Below are experts of layer 4 (counted from 0) of a mixture-of-experts language model. Rows are named up (a neuron's input weights, with its number), down (a neuron's output weights, with its number) and show model dimensions 0-95. Each number is 50 + 15 x the weight over its row's rms, rounded and kept within 0 to 99.
Before each expert's rows: a language model's description of what the expert responds to; "mostly gets" lists some tokens that are sent to it at least half of the time. This comes from a sample of Wikipedia text that the model never trained on.

# expert 5
Description: Bare space tokens and first digits 1 or 2 of years and table numbers, plus single initial letters starting lowercase words: g-et, l-ittle.
mostly gets: " c", " w", " f", " g", " se", " th"
up22:51 42 23 30 40 46 56 89 34 51 47 66 29 47 57 33 40 52 38 39 30 67 15 53 38 57 67 54 31 44 41 56 58 48 74 59 55 63 57 60 32 65 36 44 54 68 25 41 55 52 45 14 51 22 38 52 82 64 59 46 30 65 32 57 45 46 59 57 29 52 60 36 61 78 70 59 78 37 52 61 64 42 77 29 50 26 41 51 34 58 24 60 56 49 54 42
down22:36 46 21 31 38 17 64 43 52 61 52 31 52 35 28 40 61 51 57 68 39 64 46 36 61 39 20 64 59 51 44 51 35 40 23 72 58 60 52 72 61 39 50 56 78 30 38 47 28 42 52 56 35 48 85 70 21 54 34 36 39 48 57 73 41 33 63 25 69 49 53 58 53 40 53 54 35 63 34 67 48 33 34 54 78 38 47 87 58 56 53 55 24 52 40 67
up23:81 36 43 36 41 43 58 72 77 61 51 45 39 64 75 63 49 20 42 59 29 46 48 53 38 66 61 51 55 72 29 47 50 55 36 38 66 27 46 51 59 70 52 52 61 35 48 48 66 41 74 18 61 36 44 51 31 69 48 63 76 84 58 53 64 25 50 54 34 34 48 51 51 42 79 52 49 22 35 69 27 69 38 67 22 46 56 66 35 38 41 69 44 53 33 34
down23:47 46 51 55 85 68 29 56 51 50 43 49 19 33 37 58 32 12 46 47 50 43 53 56 70 60 40 48 52 53 39 56 48 49 75 51 60 39 48 37 35 56 63 62 43 65 36 65 43 33 14 68 53 49 61 50 74 67 41 59 35 25 40 53 44 60 27 58 20 52 67 30 63 12 27 40 38 71 50 38 13 50 47 46 50 54 53 43 40 40 70 30 61 53 70 27
up24:52 63 55 68 61 30 27 57 72 55 70 22 33 54 34 35 61 64 85 61 76 63 55 39 52 69 32 44 82 71 62 27 44 30 42 56 64 38 61 42 32 39 44 54 58 54 50 14 52 40 55 57 59 41 55 57 47 53 65 53 68 58 43 52 57 52 42 38 45 55 53 57 47 43 68 27 59 63 48 56 37 71 43 73 76 63 49 40 47 55 63 29 66 66 46 99
down24:26 52 71 55 41 51 42 43 62 67 45 60 52 86 33 64 42 49 36 66 19 52 46 53 65 55 55 25 52 24 65 76 44 66 58 77 51 35 63 42 55 51 73 50 54 47 84 66 38 55 62 66 64 52 58 43 51 76 36 24 32 59 75 50 50 42 62 65 49 22 61 40 57 57 54 69 58 40 55 40 21 28 32 47 33 67 37 66 37 69 58 52 19 38 70 41

# expert 4
Description: Auxiliaries and common verbs (is, are, has, been, made), endings ing, ed, es, quotation marks, and age/aged in birth-death parentheses.
mostly gets: " is", " are", "\"", " have", " this", " been"
up46:31 14 49 21 45 70 53 63 48 45 69 63 85 34 74 47 37 33 60 34 60 43 60 51 69 36 49 45 50 55 78 55 61 26 30 47 64 37 54 24 43 58 62 57 74 62 43 32 62 58 73 58 73 47 41 54 40 68 62 45 44 53 29 54 66 46 34 64 34 51 40 48 41 17 24 70 65 56 31 36 35 49 36 53 41 61 23 75 58 66 61 48 35 72 50 51
down46:64 32 76 60 39 52 44 46 61 58 32 45 28 83 45 79 27 59 48 51 67 51 08 36 37 42 60 37 77 58 44 37 58 58 54 41 47 63 60 59 36 30 38 64 49 50 51 56 74 25 33 29 46 43 49 62 63 31 49 37 65 52 32 53 47 72 63 62 63 49 30 50 72 23 63 46 27 51 32 48 87 79 46 67 66 49 30 57 61 64 59 48 39 56 70 50
up47:27 40 43 50 47 42 62 37 46 34 86 68 34 53 59 30 55 65 47 42 40 46 56 23 33 52 65 47 37 53 39 45 68 50 60 59 56 66 46 36 56 23 31 25 64 61 36 84 71 68 52 40 58 50 52 56 38 49 66 37 43 35 45 37 39 69 40 46 10 65 65 16 33 40 38 61 75 48 60 37 77 48 42 41 59 41 26 54 53 43 59 58 54 37 78 16
down47:62 66 44 67 46 41 34 65 55 36 46 46 50 45 52 52 46 63 25 60 44 23 39 45 80 42 44 53 72 26 43 35 90 51 51 45 38 75 32 55 25 38 24 26 59 42 60 80 31 30 65 40 58 69 56 54 70 55 61 44 40 60 41 32 50 51 28 33 62 42 61 67 23 44 24 45 42 58 68 61 58 47 58 67 63 32 27 64 28 31 45 51 43 78 66 61
up48:63 75 74 43 42 47 65 25 75 58 63 54 40 62 73 70 55 64 44 44 40 71 23 24 41 21 52 40 24 52 52 23 49 54 31 38 44 33 45 54 30 22 29 50 49 81 33 60 54 39 65 33 69 45 38 67 59 35 68 57 42 67 69 44 00 45 30 61 33 58 50 47 61 31 42 51 52 49 50 49 54 46 49 72 55 40 53 50 62 42 48 38 37 48 58 39
down48:29 48 43 18 42 47 42 59 64 31 44 76 60 43 66 49 42 59 64 36 57 37 62 25 24 68 67 55 67 35 54 66 55 71 29 39 85 52 26 64 50 63 59 41 48 45 56 57 31 79 52 68 27 47 51 63 62 35 42 61 41 48 55 59 44 32 79 57 53 38 36 72 54 61 27 46 69 46 12 62 23 20 53 49 63 63 41 68 43 41 64 64 34 62 56 57

# expert 10
Description: Later pieces and suffixes completing words, such as ical, ic, ist, ful, ball, plus nationality adjectives American, British, Indian.
mostly gets: " American", " British", " Indian", "ical", "merican", "ful"
up56:53 63 85 51 37 25 62 43 59 44 48 46 54 45 45 19 61 31 45 22 71 45 61 47 49 35 12 56 47 36 79 84 42 41 68 56 44 36 31 58 55 61 65 49 36 62 47 48 66 60 45 40 56 56 30 62 27 37 61 62 25 64 46 27 37 39 33 55 45 45 42 29 59 47 60 66 60 45 62 54 64 65 54 54 53 30 40 64 51 37 79 51 44 35 07 19
down56:46 50 58 55 53 39 32 46 58 66 51 55 78 99 65 49 29 52 69 49 63 29 54 74 20 53 64 59 54 41 43 42 54 65 61 43 66 57 41 60 58 51 13 53 74 53 60 53 45 46 32 58 73 70 72 42 67 57 39 24 22 51 43 59 50 44 66 42 61 36 35 63 54 55 53 28 56 52 39 40 40 45 61 75 56 57 18 55 48 67 40 45 67 86 60 65
up57:44 49 09 34 47 51 56 57 49 42 57 70 66 39 56 57 28 19 65 26 78 50 30 65 56 55 17 51 33 51 53 48 65 38 58 76 61 57 43 35 84 62 59 50 77 56 64 69 56 62 33 77 59 54 49 61 03 37 58 40 59 41 31 50 47 84 32 34 40 56 75 42 59 50 44 50 50 43 39 52 30 37 65 45 54 43 43 58 47 40 45 56 58 57 29 63
down57:73 57 76 40 19 67 53 70 34 55 51 47 42 40 36 60 25 38 34 49 31 64 18 44 42 21 65 29 69 38 60 45 37 41 33 53 42 49 67 38 58 66 52 24 60 69 43 42 51 55 83 25 36 51 52 46 64 46 61 63 71 43 68 49 44 52 57 74 85 34 37 51 37 66 67 49 69 69 72 52 56 30 53 56 55 27 45 37 77 61 57 45 53 61 25 59
up58:70 45 39 30 65 48 40 42 47 34 62 31 36 79 52 52 28 49 71 36 53 71 59 31 52 43 59 51 64 62 41 48 43 30 60 37 46 51 33 35 55 76 41 27 53 66 48 53 44 27 33 68 39 50 47 31 48 58 37 80 66 54 71 71 60 67 56 68 55 71 36 31 35 66 59 43 03 58 60 46 40 39 78 49 63 21 22 58 50 60 46 28 52 31 49 28
down58:36 45 54 61 28 56 44 61 63 38 59 78 52 22 62 42 73 58 52 55 50 53 40 75 40 73 66 23 61 35 56 61 60 57 34 37 44 59 62 55 69 22 45 59 56 47 49 65 43 48 60 63 28 52 48 59 47 49 73 48 56 27 65 15 36 11 44 35 40 40 31 69 36 39 43 52 85 47 33 76 30 31 44 41 21 54 61 52 60 52 63 66 33 58 29 69

# expert 0
Description: Second pieces of Latin-derived words following prefixes like ex, con, pre, dec, such as exp-ect-ing, pre-ced-ed, decl-ar-ed, camp-aign.
mostly gets: " pr", " cont", " stud", " comm", " serv", " ass"
up10:40 65 50 34 56 39 23 58 48 50 60 59 41 74 49 30 84 47 55 54 48 47 35 49 75 30 41 62 77 59 55 63 56 52 29 57 42 57 79 67 55 27 52 61 72 33 57 50 46 59 61 27 75 65 29 35 43 21 60 32 59 56 76 47 79 39 46 55 57 69 32 16 56 83 68 30 58 48 47 57 66 41 43 43 60 35 72 39 46 44 26 32 60 58 58 53
down10:62 38 64 47 45 47 36 39 46 72 70 42 40 31 80 58 44 76 23 61 60 88 49 48 61 74 52 51 45 54 72 64 40 53 49 66 55 27 53 28 62 75 49 51 45 44 45 44 53 61 85 64 39 45 44 58 56 59 29 33 40 58 66 34 61 59 32 41 39 42 47 48 77 24 57 37 71 28 70 46 48 19 36 78 71 44 67 51 45 46 53 51 28 59 18 42
up11:64 73 39 63 60 27 63 58 42 43 63 42 37 23 25 53 56 51 55 54 58 61 41 39 44 28 80 37 45 41 36 48 40 60 78 74 61 41 28 83 51 56 68 58 51 63 64 40 54 20 70 36 35 45 60 39 71 45 44 92 34 39 57 52 41 46 45 44 29 66 44 67 51 52 46 61 38 39 47 47 65 57 39 37 78 81 65 19 35 57 52 48 63 44 61 82
down11:27 28 53 54 28 38 50 55 47 47 30 95 38 53 46 32 56 36 45 67 30 37 62 68 36 44 59 21 70 72 42 46 34 58 38 56 30 55 45 68 78 51 40 43 36 26 48 53 74 38 51 44 53 24 49 37 43 49 42 59 67 41 42 53 39 53 82 72 43 41 31 57 46 37 48 19 46 56 55 63 64 31 44 79 26 79 61 37 64 48 35 40 35 67 60 36
up12:91 58 34 37 54 63 53 64 61 61 53 44 60 49 55 25 35 11 38 21 50 51 35 71 47 40 29 50 55 46 37 54 51 76 46 56 48 69 46 52 61 43 54 63 61 39 56 45 47 76 26 61 60 43 43 57 16 56 34 46 59 38 65 13 59 53 19 48 53 60 36 41 75 40 25 48 51 52 78 60 46 60 51 51 38 59 30 22 47 28 58 23 59 59 38 70
down12:40 45 57 47 49 58 40 49 66 51 49 54 31 59 59 70 21 63 38 54 35 36 57 71 65 34 41 27 60 43 85 66 26 31 40 38 66 25 50 59 55 74 09 45 76 39 36 48 49 51 53 45 39 45 59 51 98 41 29 29 62 52 69 64 57 60 33 50 59 63 61 34 52 57 35 52 46 43 32 58 74 27 42 70 46 53 36 51 24 57 47 50 75 57 28 54

# expert 8
Description: Function words of, in, to, and, for, with, by and commas joining phrases in running prose, e.g. evidence of, Hall of Fame.
mostly gets: " to", " in", " of", " and", " on", " for"
up10:46 58 88 56 57 31 43 38 74 53 76 50 47 19 62 45 53 45 67 60 49 66 73 78 55 53 29 65 59 49 62 32 45 58 43 34 41 38 65 19 42 76 55 42 63 43 13 61 69 51 53 45 57 66 66 30 55 66 64 42 67 21 53 70 41 54 59 32 38 45 41 26 42 42 27 19 66 74 66 51 50 43 47 61 59 31 44 53 45 82 49 40 47 55 42 54
down10:45 41 21 54 55 52 44 42 45 30 47 58 41 69 39 57 32 48 14 76 26 43 24 35 55 38 72 58 48 55 68 51 58 43 76 58 37 53 38 43 59 40 56 51 55 71 99 54 36 78 60 64 37 38 38 65 64 50 42 58 71 71 49 38 20 50 41 62 64 23 47 70 46 55 31 71 42 60 65 54 35 24 57 53 55 67 55 51 55 52 61 73 45 42 60 18
up11:36 57 64 56 69 42 38 49 25 37 31 29 39 56 61 57 33 52 52 44 71 33 66 46 49 47 64 54 43 56 31 53 47 56 62 62 44 67 74 65 45 42 71 64 36 55 68 56 53 69 74 26 11 55 50 48 31 59 53 23 29 53 33 73 39 54 86 85 47 63 62 54 47 05 60 34 19 56 64 46 50 45 53 55 51 56 51 51 50 66 46 54 71 56 78 45
down11:56 16 69 58 44 25 34 53 49 42 49 48 61 30 35 32 46 53 76 49 54 68 54 56 44 43 73 21 57 45 85 33 44 62 55 66 36 47 55 71 47 48 43 21 66 55 50 39 57 43 72 43 64 32 64 99 56 55 58 48 67 38 55 44 44 29 42 20 64 64 48 39 52 58 40 59 59 57 63 67 50 75 68 41 49 15 74 60 63 60 69 50 58 59 45 55
up12:37 52 42 48 44 56 53 51 70 38 46 22 38 40 46 58 55 49 56 50 23 53 64 56 59 55 38 62 52 47 58 25 68 43 45 52 34 77 58 30 58 56 43 33 50 65 61 57 18 29 40 33 82 54 61 60 44 39 36 65 58 40 45 37 54 63 57 37 55 58 43 46 48 31 39 34 71 48 42 41 42 82 84 20 48 50 47 72 41 62 79 49 78 59 70 99
down12:57 65 66 65 48 46 55 55 62 40 45 73 46 53 41 54 61 38 43 35 60 49 61 48 35 49 27 56 55 61 48 48 62 48 34 52 57 66 57 47 55 56 30 71 30 48 39 41 80 29 57 58 79 52 36 22 76 32 72 45 57 14 45 48 55 17 57 62 59 54 50 13 64 37 70 24 38 70 36 57 38 32 41 66 08 52 59 44 36 63 49 58 57 42 50 90

# expert 1
Description: Word-start and mid-word pieces of common English words, especially after s, sh, st, w, such as st-y-led, sh-y, w-ings, re, sp.
mostly gets: " re", " sp", " p", " j", " sh", " res"
up46:53 30 52 16 67 57 23 39 29 56 48 17 51 36 42 29 60 59 42 54 89 52 34 36 46 61 55 30 55 64 51 46 62 43 56 56 46 53 70 51 53 68 50 43 51 38 49 53 55 35 29 44 66 51 53 56 32 49 70 87 06 31 61 39 45 26 37 52 56 65 39 43 46 35 48 59 59 39 71 54 39 77 76 35 36 49 48 68 35 71 63 30 63 74 59 55
down46:26 49 51 57 59 46 53 35 74 76 67 56 38 18 67 66 46 65 53 24 58 53 70 44 44 48 24 53 30 51 57 49 55 49 48 54 78 47 49 57 19 41 36 47 32 46 45 80 27 60 48 73 34 46 53 65 61 29 49 51 94 51 51 61 43 43 70 61 49 32 18 63 53 48 47 57 54 48 29 67 50 33 15 41 59 44 70 67 38 36 30 36 69 43 31 59
up47:61 17 45 56 72 90 47 74 56 46 51 71 66 51 38 49 60 61 47 45 48 25 31 58 22 42 47 49 37 54 51 29 29 24 52 59 30 44 35 54 72 74 62 65 54 24 54 45 31 43 55 52 61 60 35 51 37 40 43 60 56 57 32 62 83 31 66 44 58 78 78 69 65 34 37 65 36 47 49 63 29 51 56 39 71 35 61 33 34 50 32 63 31 47 38 62
down47:43 63 65 68 52 32 40 38 30 59 65 71 56 33 60 69 45 35 36 34 37 84 52 43 40 35 48 23 71 27 30 56 66 41 55 68 46 47 55 37 61 46 50 74 70 80 50 49 48 44 66 45 47 59 75 20 49 50 44 66 69 27 75 61 44 52 76 49 39 46 57 60 58 46 49 45 60 74 42 75 36 72 62 34 37 35 47 47 67 53 44 55 25 57 18 80
up48:34 36 61 30 26 70 40 85 65 36 52 70 36 56 55 44 32 63 50 47 39 50 72 38 50 29 84 27 59 58 46 51 45 33 52 76 55 57 27 64 31 43 56 45 64 63 37 26 69 64 59 49 76 36 41 71 42 47 62 52 38 24 34 42 44 37 69 32 50 26 29 43 60 32 62 50 33 63 24 54 67 34 47 25 46 36 51 45 35 76 62 66 57 47 65 40
down48:52 30 39 99 55 31 53 49 50 57 47 39 59 47 40 38 45 49 59 47 74 61 17 50 58 77 26 23 36 35 49 57 40 67 40 67 72 77 68 68 57 39 51 48 59 43 63 75 54 60 50 27 56 43 38 51 55 71 16 69 62 49 66 28 62 36 63 47 38 38 25 44 49 56 41 80 44 49 49 78 40 60 58 64 44 55 46 64 41 37 49 33 75 61 50 53

# expert 6
Description: Digits inside years and large numbers after the first digit, like 20-0-5, 198-5, 25,5-83, mostly in tables and dates, plus century.
mostly gets: "9", "7", "8", "5", "6", "4"
up22:49 47 81 63 39 49 64 63 81 40 51 55 36 58 47 41 62 67 62 34 38 28 38 35 59 29 68 36 30 54 58 69 58 57 34 21 47 56 53 27 47 60 75 38 05 56 73 47 59 29 61 36 68 51 53 48 66 58 24 61 58 66 47 48 43 62 65 75 59 53 53 66 61 36 62 36 50 24 30 27 65 82 49 38 51 31 58 42 59 37 34 54 46 59 25 38
down22:64 65 52 62 42 53 31 76 62 58 62 49 42 40 70 39 58 49 58 27 54 48 60 55 42 67 24 47 55 31 56 42 37 70 48 30 55 80 61 70 73 47 46 45 40 59 47 36 73 31 75 51 63 43 47 56 49 49 73 35 60 42 40 49 38 13 50 62 52 65 45 18 45 41 47 43 69 52 84 33 66 48 56 38 48 72 58 43 32 60 27 11 67 68 68 18
up23:54 76 50 35 71 54 65 24 71 27 68 68 53 29 65 35 67 45 78 51 66 84 46 46 49 58 54 67 59 52 51 51 47 58 39 57 22 45 52 14 47 55 61 33 37 40 60 50 50 33 44 63 47 99 65 65 39 55 56 47 65 58 49 34 67 45 34 57 59 46 46 43 61 60 56 53 59 65 66 32 70 50 58 46 58 54 45 57 83 74 72 45 42 83 46 54
down23:40 05 70 61 33 44 33 47 38 97 59 84 44 58 39 63 36 41 32 62 82 45 43 40 63 37 40 47 74 54 78 41 45 50 56 51 60 43 55 75 39 61 41 54 76 36 46 54 42 46 47 31 34 52 38 45 56 42 55 86 58 50 72 77 46 33 33 67 62 57 55 46 50 71 47 66 39 38 53 45 43 36 50 45 62 50 64 54 57 46 29 23 41 39 41 28
up24:69 55 42 33 67 80 33 65 45 52 50 60 72 58 67 54 60 43 51 50 15 32 41 34 88 49 50 52 29 57 48 54 49 52 39 50 38 53 43 65 32 41 33 63 53 53 39 59 74 84 46 53 35 54 54 81 25 77 23 45 49 37 62 42 39 63 53 56 41 34 73 03 40 43 40 28 52 58 52 40 59 29 41 38 66 19 54 58 42 65 57 62 56 42 35 58
down24:39 56 88 37 37 56 59 38 59 55 60 47 41 55 39 57 45 42 14 59 74 46 63 87 49 53 70 73 31 65 48 59 33 59 67 39 49 56 66 52 36 63 51 51 46 43 47 54 31 50 65 34 50 09 65 64 16 73 40 36 36 55 30 41 62 83 55 52 68 59 56 61 56 50 34 39 54 45 57 59 38 52 46 51 22 28 44 16 64 47 47 51 84 44 44 60

# expert 9
Description: Single capital letters starting names, acronyms and initials after spaces, pipes or commas, e.g. P Bhaskaran, KNB, Q86, Giovanni.
mostly gets: " B", " J", " S", " K", " T", " V"
up22:58 33 33 25 37 68 69 32 57 52 58 47 29 17 59 52 40 33 31 33 51 39 51 47 39 54 62 65 59 53 56 51 66 68 76 56 58 50 65 45 60 45 43 45 86 56 54 33 39 29 55 71 19 45 47 38 63 48 69 45 63 49 53 45 52 44 72 48 72 31 68 18 69 30 55 35 25 48 67 68 59 67 62 50 29 27 49 91 47 71 56 52 71 37 48 55
down22:36 51 45 63 52 46 82 47 40 42 50 29 65 50 32 30 66 59 53 72 71 34 61 41 60 50 23 51 40 58 65 52 43 53 29 72 28 52 19 52 63 46 75 24 09 70 45 42 58 37 54 61 79 65 39 50 55 59 56 66 53 60 56 61 39 55 49 41 25 33 54 36 33 46 58 61 70 50 28 36 22 17 58 50 69 46 29 23 51 34 67 40 47 52 67 50
up23:64 70 14 59 47 49 46 28 38 48 35 42 64 56 49 65 75 14 37 78 53 57 56 48 43 62 34 56 52 42 51 49 59 32 40 56 39 67 34 15 58 26 41 75 47 51 45 48 77 39 56 50 71 67 40 23 53 54 61 47 52 56 62 71 41 44 39 46 21 45 52 80 48 33 57 55 52 56 52 52 56 83 81 55 47 31 58 40 72 39 54 64 80 78 43 38
down23:51 67 36 51 57 35 36 72 50 55 40 71 75 44 75 45 26 43 39 81 50 50 55 84 80 61 68 35 51 42 52 44 77 65 31 44 60 61 10 43 40 53 36 65 57 14 54 62 48 53 48 54 61 59 47 45 50 51 75 45 46 43 63 28 87 40 57 41 64 33 67 62 63 42 57 50 45 61 59 67 34 63 54 63 43 52 68 66 52 88 63 58 57 47 57 28
up24:54 49 39 65 43 69 71 37 56 61 10 40 51 34 25 34 56 41 66 23 41 43 54 55 66 28 29 61 40 75 60 52 62 05 40 67 77 15 81 82 45 50 63 74 77 64 57 66 45 56 47 52 35 54 68 41 48 67 47 48 47 51 51 51 47 55 47 46 44 65 62 34 39 38 54 56 57 30 58 63 59 48 47 69 66 48 73 67 43 54 45 60 61 63 32 61
down24:51 67 50 43 35 37 41 44 61 28 18 37 49 51 58 40 64 60 46 64 55 50 69 43 46 52 41 56 23 22 50 53 54 54 48 39 48 68 59 67 64 54 66 29 81 32 66 37 51 18 62 54 54 51 36 40 37 54 34 40 70 43 15 63 25 45 50 57 74 53 52 58 61 76 53 41 76 62 48 32 66 97 54 70 71 42 44 63 26 62 53 54 55 78 65 61

# expert 7
Description: Pieces of people's first names and surnames, such as Fred-er-ick, Mc, Ry-an, John, William, especially in credit lists and tables.
mostly gets: " John", " William", " Ed", " West", " Fran", " Mc"
up0:50 41 69 56 57 40 69 64 40 69 57 54 78 60 56 44 50 08 38 54 38 43 92 34 31 64 52 41 49 56 52 60 53 34 32 50 28 39 49 28 53 69 53 37 43 57 57 50 53 54 47 25 50 22 38 55 77 44 67 50 54 61 63 43 49 60 36 21 48 69 38 59 55 52 61 42 40 56 60 51 64 55 43 37 20 08 70 28 55 45 40 23 73 79 36 44
down0:47 36 49 43 57 47 48 35 67 64 27 80 23 42 29 42 23 74 82 73 42 53 71 63 26 54 40 46 44 66 40 67 54 58 70 50 65 64 60 46 51 66 50 34 63 55 67 54 63 50 45 38 12 52 65 61 75 47 40 46 79 48 50 59 44 60 48 43 65 56 47 52 70 21 56 62 31 44 84 56 28 32 57 61 56 56 21 50 66 59 73 43 42 24 39 51
up1:36 43 54 46 65 34 42 55 41 40 44 37 62 31 69 82 69 07 53 41 45 65 76 64 45 52 56 75 48 38 73 34 36 29 56 64 48 47 49 64 22 54 72 58 59 55 28 63 45 17 68 33 28 46 31 55 58 60 56 70 75 66 42 68 29 49 39 41 35 41 63 49 44 21 50 59 48 29 50 53 36 52 50 75 61 59 62 30 40 64 21 48 54 69 46 50
down1:69 67 64 38 22 37 53 29 57 31 72 44 36 52 49 45 59 49 71 53 58 65 46 70 64 60 25 47 44 51 36 44 65 46 54 35 60 46 59 52 72 39 65 36 81 29 66 25 37 20 43 31 33 55 43 34 53 42 32 44 80 18 36 83 32 71 33 38 52 57 52 50 58 49 33 29 65 82 64 40 67 57 63 52 51 55 39 35 26 33 67 61 53 47 60 52
up2:77 50 47 43 48 20 54 51 45 50 49 58 26 70 45 41 57 42 73 68 41 59 28 58 41 82 60 52 54 45 44 12 59 63 52 63 63 72 50 62 40 33 83 41 76 34 44 53 41 63 37 49 69 19 47 54 43 61 37 67 52 40 36 42 61 45 37 19 60 67 35 65 66 32 63 35 66 46 44 48 64 61 59 35 11 68 43 56 39 75 61 45 65 55 62 74
down2:38 36 74 46 52 41 52 60 52 76 52 35 76 56 40 55 39 55 28 42 06 30 30 54 67 73 44 45 21 46 70 65 70 58 37 69 46 60 33 45 71 71 31 47 60 40 46 21 55 56 61 63 63 68 49 46 40 52 49 71 48 55 60 52 39 57 46 28 67 56 46 51 54 69 50 44 25 60 73 68 46 43 31 40 37 46 49 59 80 50 42 10 23 69 42 63